From a checkpoint of a small mixture-of-experts model trained on Wikipedia.
Training: a variant of SOAP for the experts, 418M tokens, 3189 steps.
Below are experts of layer 2 (counted from 0) of a mixture-of-experts language model. Rows are named router (the router's row for the expert), gate (a neuron's input weights, with its number), up (a neuron's input weights, with its number) and show model dimensions 0-127. Each number is 128 + 24 x the weight over its row's rms, rounded and kept within 0 to 255. Numbers have three digits each.
After each expert's rows: a language model's description of what the expert responds to. This comes from a sample of Wikipedia text that the model never trained on.

# expert 5
router:132116132134114121152152112136118128076117091196107136134131118135112146161119147144105139132091118135160121112162191141121153114132142098093103116145133114104075149131125154120124160150122169153146136140104120175114121160072164184084133119119128096116081117140143108155114147124154125130124104100139095145141128114103168150105161126139138135155119143118115095132108095104180169113147
gate5:101117119115120129098123117110142104093123101129129179119159108124102120135121188127116125128134148136104143132134119113143107101112116073128144173121189100156141120171135147111125158118113147106121162122123115122104123122151151058126087135108122122109133167123174171138081182148120152112120123105167099140117112162126117122107101131122152102149167114145125155079127142139181106093101
up5:052149175107104112125116119144152138095130117123109084139117165111192135154133106113153137132111173127137123126158146155101126075119128128139131127149134171113138091165107154097117128101136139112153106110123134153099175137077129123134148110092074121128079136102128107125166148130112141129132132106147144197125110126127110164117112147116102143123116166113103145150117105136141104124096
gate6:100119129152137163131145117104110095076172114112158146153138113109147134185187135092128084145141141190149131122128113130118135107134115121134130120101123151124139135133102090154112132134150128117121147163108145139107108152139132153127112100131138152152104143085110128085132141157114107125165119138147072121160114114147114087167150114173089088123082123182168111144122126123162118124096
up6:087147137084110139143123114142131139153147096116102109134124201150116143112125116137136103139181146156089113111170129113119077137157066124117115119126137133170119137155111161161131079158171143101145116124132178149135088113147117136108127100130124070116142131133125084126113121155142124141140127130132168129122094176109135113079141143186131135147112146156136133105141099136149132108139
What it handles: Nation and institution names. Country names and words like University, States, American, Party, League, often in tables or official names, e.g. Germany, England, Brazilian.

# expert 7
router:122139103086141103101087082104123128130091175096145146137141104103106152118133159089135118130154113120096141116123118124116168149102148150060114132130135130142161145138142154168087146117134113133102123094088114159121135098151166116164138158110074142107134130171152136117125115118129109110109129119126118142136090122139155122134140133147143141098111134139107112121115206068144182106127
gate5:107160155139118150064141123130119103096148123122073142133141108068110159120092086166128108134124129080145156145129151113139102146143108171092110181153133133155154143112087130130147157147101110119143108158140174134148118113106127174146114130124129104111126082123117113135110117145100130141138116117131139131118117110143126100163147111141163080073102129169136148131150140104135108108183
up5:099149162120136128080163103119124117135176140076130110119174144126115187143095122109099166156164109111086106140129141125106130169123107112133129089138149127097138154104108086107185157153096158110154125109156121172137165179090135117084157124131130122146119104126135122076106147131111143167150119137147125138121131111101114146133124126119117122116127106142152143111135164091125103099154
gate6:121118111120136093131153122123138114102127130111100105115135155138134103136105043130123133114113079116090089088146101169107130131148138101114091147142132101128136081109126093161145112122134100107117155102085133145129160153131155132135128123106130088126147161170120147146132122080114180128111110129151132104108116163101120097197108127149094128108143093117101088105130176127127134107150
up6:144153128139122154124143118086129109096118115117154184116151097153103091125106176124129158104072150118119130128159120166126110122149151123156119119109143143132120122158133095136110135118131095167132131127118129092126144142121140051120096100116109141102097117133165134097137109157129170135133150082150144111088118079142136121181115156100118176123094117164152129171136178119128105130110
What it handles: List and heading punctuation. Line-initial dashes, colons after infobox field labels, heading equals signs and pipes, as in "- Type: Research Laboratory" or "- Class:".

# expert 16
router:089151167114166092161101185161150084130168121142106108134133113116121116155112131090146136128071148136189097121119101135145166141145142128158152125127111106180159151145146141135132133105156127092147160122116141158144128089138091162144131116136155101125158136063151141151118108139152135184110139139122126190126122141106117111136142152141152149101122134142141131117123106133109160115112
gate2:138152141121151147118115178123118105099162134112151118150118140125144146134147145113122100111165140144148104147137142117153141116147184093104157127135118102117147111133071123099120126124180123095131142140145103095139088091093148147150119095155132101120120139112140128128112105125117091140120155119057122106103121141118094163161137143173117125143146094189160142126130082107100167132070
up2:141122086196120109125152113093119136168128106176131168107130148141133146143091120172151113126161154182128123116147138136127141141116157135136148108108114095168124129126101137058142125134072149124126151156133154136164099146158100118093090145148077089130128125107114106109127135125108108112123144121165130139100103167138139153120132112159094138123142102158145115158143148122176118093111
gate3:170140087089124124159118132131176127095190086148085121148135122052113099101152121131155135119121140155096174132126122111164149106128154136113167144133141086143159129116131113143141133087118146093127158167064136108149116129165128137146153150159129132119116166106113132141171112154140121148132135129147110119176135127106164138140169128105139115125122149095127142159133135167136123137107
up3:139162148193090149144139118109128133127155112107109116114198134062143175125093143177130118105113131095113102120136127152158120153081116133139117107115115122120127119118127131130093129122158156099164142173133118128149104106152121123139135135131107118134113137115140108156130175081139127138130103129127160116127131156147085113119124136114138139109105056137117114066166144088165132101141
What it handles: Sentence-ending periods. Full stops ending sentences, abbreviation dots like c. and r., decimal points and percent signs in tables.

# expert 11
router:127119076142098170119180119110144118097126127129110159137122171156085104135081117119082177126165137124067102116133187099093130128112129119129086139148128125111100116148129155120118183107150117161148149147132150083127123116106110121137104162128151109114160149116108113125133146164140144094135137134142107154123115129131158134136096134153132109181143169119112086125149159114112161143144
gate1:155147144112105109102113129112143130145139124146119170079180104126121158129090143165112144122126077093105170117138129108173111116134096098154163145145126121130129117116102145087088090123089065161118141112095114090129169147131124130134075121162151149127117110091115110166123141161114141105139097122122115125094139100174169138127094127148131125097097104138127126138152133110157145108103
up1:110138093122141111103164123105121146098115118127128145148114168132125131096098147085105155112126162115148105147147113142107155158125121134123122146142127075131135092130192144121154158118129149107147125162136145152051085153130129115138167135131139114172131146136123110156139151136109153111087164096145110098126122101117146099176114150129118086146122126116162131163068095141093165148149
gate2:109098132102185131170115137114123133194149104156106117114160125135150129129125139142150111090150118134140181122105121165161162129104116109106150141152143133148123152117129123118143137110103093129111107143161137172193160178139138163133124144118078140153115147161141148120190144117111095112124141162108117132132088093094123106147112091092155136113134131140137147125086084112123115125137
up2:101133130123144141154093125145122101149134121078142097100126132134125112080140127087163077107172140141129172149116115148135151145140157125112135134111127142155118143121140116150143154122124172090121156131148147138123142131108162156177131132162115137134127130183134129120150104144105146123164134117091143112160120111158164140100130082114153146109138061163111106149057104134122097106180
What it handles: Names, months, places. Start of proper nouns in running text: month names (April, March), New, place names (Seattle, Ohio, Trenton) and personal first or last names.

# expert 2
router:126120106110156088095098153125128178120124123093120064134135156108098146152124136119143124107107150132150117138134120180076166056141119156144160151078119143136146160130118107111139141156142133081146131115119137160121108123166094107128156112147117163142141122137139128106131125167100127101124129142127106083143148138178130151136120140112142140147099082154109162158158095161122087120125
gate2:119100158128142141139179129121135110117132109119152182150122162092134185125075103135164124097149168091118135065093111140146150107118130110135140140115173125103109123097130118150109108107110096083112135129120135129131126124162136107116119168131141132134125117147151127161138165096131155121100116129178111137127095098183115094078107168115097145113150154118154113162150102115149139111142
up2:104155115149126108107124125123159103146148094158122180102100106087061143180121121144143096136101096134096117143123112146138111150142128102138123090120124157118115113126112159128140079130089110112106146136157056104116111146144094159080119122151156130120107170099116114152128128110121139140144155132138146108132122078144118171141093135103128120116087093138152151162145118135158166153127
gate3:164139161077138098125124193127150128141108164095140143176150135055113111133159137132127116122149109100129106126089127112123100122168109124104103119088132123109157173083123080122133117131132099125141118160130135083152130133129137128127123155147099167136102154123132102074134137136090150132135145141130119101135123139108148149103150123130140140124149102139173123127093130185185103156139
up3:147165143118133154157135136145108150149125120128135080107141106114154165175147109116118128148126154137167119095169116162129136127166114120060143163146152105129122112123086133131090124117169122171121141124105116119176113085143125125129186032104151144146092134132129136113134140130156158123094154081172150096134098118143133118127108155107124133144122139153106128120127126135126136150118
What it handles: Clause-ending punctuation, relatives. Commas, closing parentheses and quotes, semicolons, and clause-linking words like that, which, where, while after a phrase or title ends.

# expert 3
router:109134107108121164077136156089144101127170124142133150145111097160180109120123104134117119138125144123152085098146115159144158127122125119128112140162108144087095120103144084095118140138062150140155172090100103157121142141121121105102135138126125102152088140161130110138128139153102138145105144136107174065095167125100153110160141086123130130091113110138123128142143080152106115141127
gate5:109130125098144135125137171068122147116129104100148133064117136105100104145149112143147146108137104101166108113120125177153170139137118137192106120107168152119153103159134124117135171117127122178092145124107120133124109118168113130116117108080143112129117107145096132144132113169138150151119112127113094120089157113108153113148115121167146079151077108143120143096145146148162115093154
up5:135150150152147135103181153073120116129073117169128127101123107134094097100126085154124153177126096144123105120114103138144100131170091145122090145122099156123138113180099107106153155144113123120144105141131157128125147114138149158115095113088159136110106127147164120165087099144101137138124109110077137155114140122140147164099077143108137115138085110108122107156134162125144096126145
gate6:111119130137125101198121114109162161131131146132188147078176121123164122154107107119123115127107132069128109127122122161100124153119088161093121122126133169107106090124132125161103117186104141150154152128107099073138150127128106120149135134172111103164130150120132107125141141130108184142099121099137144161160130139113148120167137132113133156140119131105111113139119191148149118130148
up6:131146091139089120096126123095109077153098104120139151141136127170110117129151152114131138127138119140098151100116129171131130073123138149128144111068137106137097151117119132137096114110123131155151091122130136131117134059126147139144168135139150115169131111119099119151159119122132115106123149113138172110134097124175156116067092195122146127123133121092135097132080117096102139175117
What it handles: Table cell separators. Pipe characters between cells in markdown tables of sports results, election data and statistics, plus semicolons and line breaks ending rows.

# expert 22
router:124059158156085138158105131076047142154097117145138114113106126089124102143115128125116132133123120110176143141167134103150224091112144146140147127135118137085151150119117110132152097110087147153117111112151156092137139120096130103088112122129139111111155128112125131127124132131132126146141146138154125127143107108119145131109109134134116121155201133142143141089116102141150123115128
gate1:168167097118129139169086120130108131122151105140177129142151142126040142165092149118161135125114097148105151109151156129062150085129091132125139141104111156117161140143124165119114120104135120110114139131141124088139107142117161111144139102129125126145119124119104153130151104194126106103137132162140103115124140131171133165105119114156131122157121120185153124134109129118082109141095
up1:115135122130101068128087122138139128148135145139129127122134128119094109124120109112121125114124128165110139151162161095138111114127071133143093110090172141143153103122122141171090146113097137108127097133134118137112150121104121130087096146049110123162110136126097107148092106151129078139140124144111122076099123127093147107129108164122088123181175176133170113105099130144149132109121
gate2:141100170121144136111124138099149175139121119072147098124137165116160110110174100148154168123156111112123134163131155114108129147105137122119154149128099157099128142163114135119108142143103138115114125094124115152117151146077089150126152120097142135156149148104174121159176108101148133144109165113061117171107161159133078124128121148144111150118100115114119073153119100150116104135127
up2:164105148112135120094123098104109147169188124165105105174136097125120158129151147141106102125185126141097125108089128126109102130096103120127123145150128125149128157135130133113152142140166135167131126131130125142085106094149153148161110118096131122137081118116150092111094141152153141113102094120165141119134075114112159144153119109068110087093094144163133140150133108170144106103118
What it handles: Nouns and adjectives after determiners. Common nouns and adjectives right after the, a or his, such as first round, railway station, male, home; also loot.

# expert 14
router:114141171118157112134120132174103123148121139089129142097133121071161126103125135132151122138101110105117147153124144168151105157155086092135143141113110141140105092113131132105111136129149144105141183077100132156106143179095133142099123127116088160146091135060131106124118131102156125144127157138153138156115155138184120122125112109134129138161148155138113116137115075090175130097108
gate5:112149143129097110124108133085125093116089126129164161143144155128090131120143167133158115133158130105116176153114183151118139140128122158152106156093141119148141134134143094140154137114100158123160140120176145089128121131121120162177098138099125157140139122138172127082093125116125109118131093156108139168133139111101158176110153118135087076089153095127115147108139094111116120080110
up5:106107159101153133150084115095138140153147126114126138127083135109147145158120164167119133082111101142108116093096081161106131173129112121164104110131096136094118152111129127082130092113086157102132142124182125079120135119171122107131078179130118116156107111129137120095131129153127133085109148118118131123157126086093090134121086109107116105155118155122148128141144117145121092091123
gate6:110136137129107105118119126123135118101136152126108145085117171083151128113133121144103141116144118069144144123114151094167155145130119129142133130094081141101134124142118121112120157115129151159146132119162152076117115171148137160115151200118154139126134102130125134153128144117119159150141133113161130166180124165138060138178123093101184122129151142169119126126103110108151110087158
up6:158154115134136133099116143113174127107148155135138100151125116162176145116134146149111075131119117085154119109145113157125153159112154146134151191146147122122120137161133112154145114148102142142126161147127167123128088122125124041169134136138172128138147145108142125118101153122120169114093121153119143107047142111139115130091109141122128116133108121138124145149109112171144168153092
What it handles: Digits in numbers. Individual digits inside years, dates, scores, statistics and ISBNs, such as the 4 in 2004, or 30 August.

# expert 4
router:112174109094127100119165094124142144165093096121120139115158154086130140157133136215097120124136127101118121115139107143157070146136142108103135144156143103130136105128143170132076120155141148154148105143161129066109124146125098107119127135139168103125131130128127136163142121138072154090122134122095135115132169126130132118117154154141138143165168131109148186121126141140119127093107
gate5:089111153132150092155137104179174142171167118137098108112119114146150156158153095098100116169164154098127185154107138148123114158120130139159124153119093113119133096107075114146124168093153096148087130111130127108068141126136137106149128107140110097116147170110118105118108167157122140139118137128140126135142123096109108121132140075160098118104132122098101138126108110118106118126093
up5:126140150137133093129120088142136144169113141164103090136122103100130117100121155124111104141115115135126143170098119130109134147121136160139104172125133102130098138187151101121111148135117168108133165152175112134120141123128141090129160175141122106081107166126170110092137191090118170089149126130126124091144160094140155122136157147165115131103136147144138092148161137158140119169097
gate6:143122108177134141116119144109090133162089112138129125136158140121097146109095133149151121095138153133189113106110129144200132169137159132115109150138139095138129128121110152128095107146194102157152108137114118112161105126106079148078127134142144084109144143129101115139118162100119143096139167167133131106154120141114162128161167106167116132127117112119158129095178127108107109134102
up6:128148111131121142142113156110153127104094127134118162113162119127120147138135146134152132086082100107116141114159122115150139136120106068141131095139130141107154163105055150091151127132109096137132159132089096117097099151096104109121137133115134131132141143166126195112120146144091171105131155126108131092146134139129131097122146110112084150155128082182131123105152163106075136096147
What it handles: Line breaks, table markup. Newlines, table pipes ending rows, section heading equals signs and list hyphens in wiki tables, lists and headings.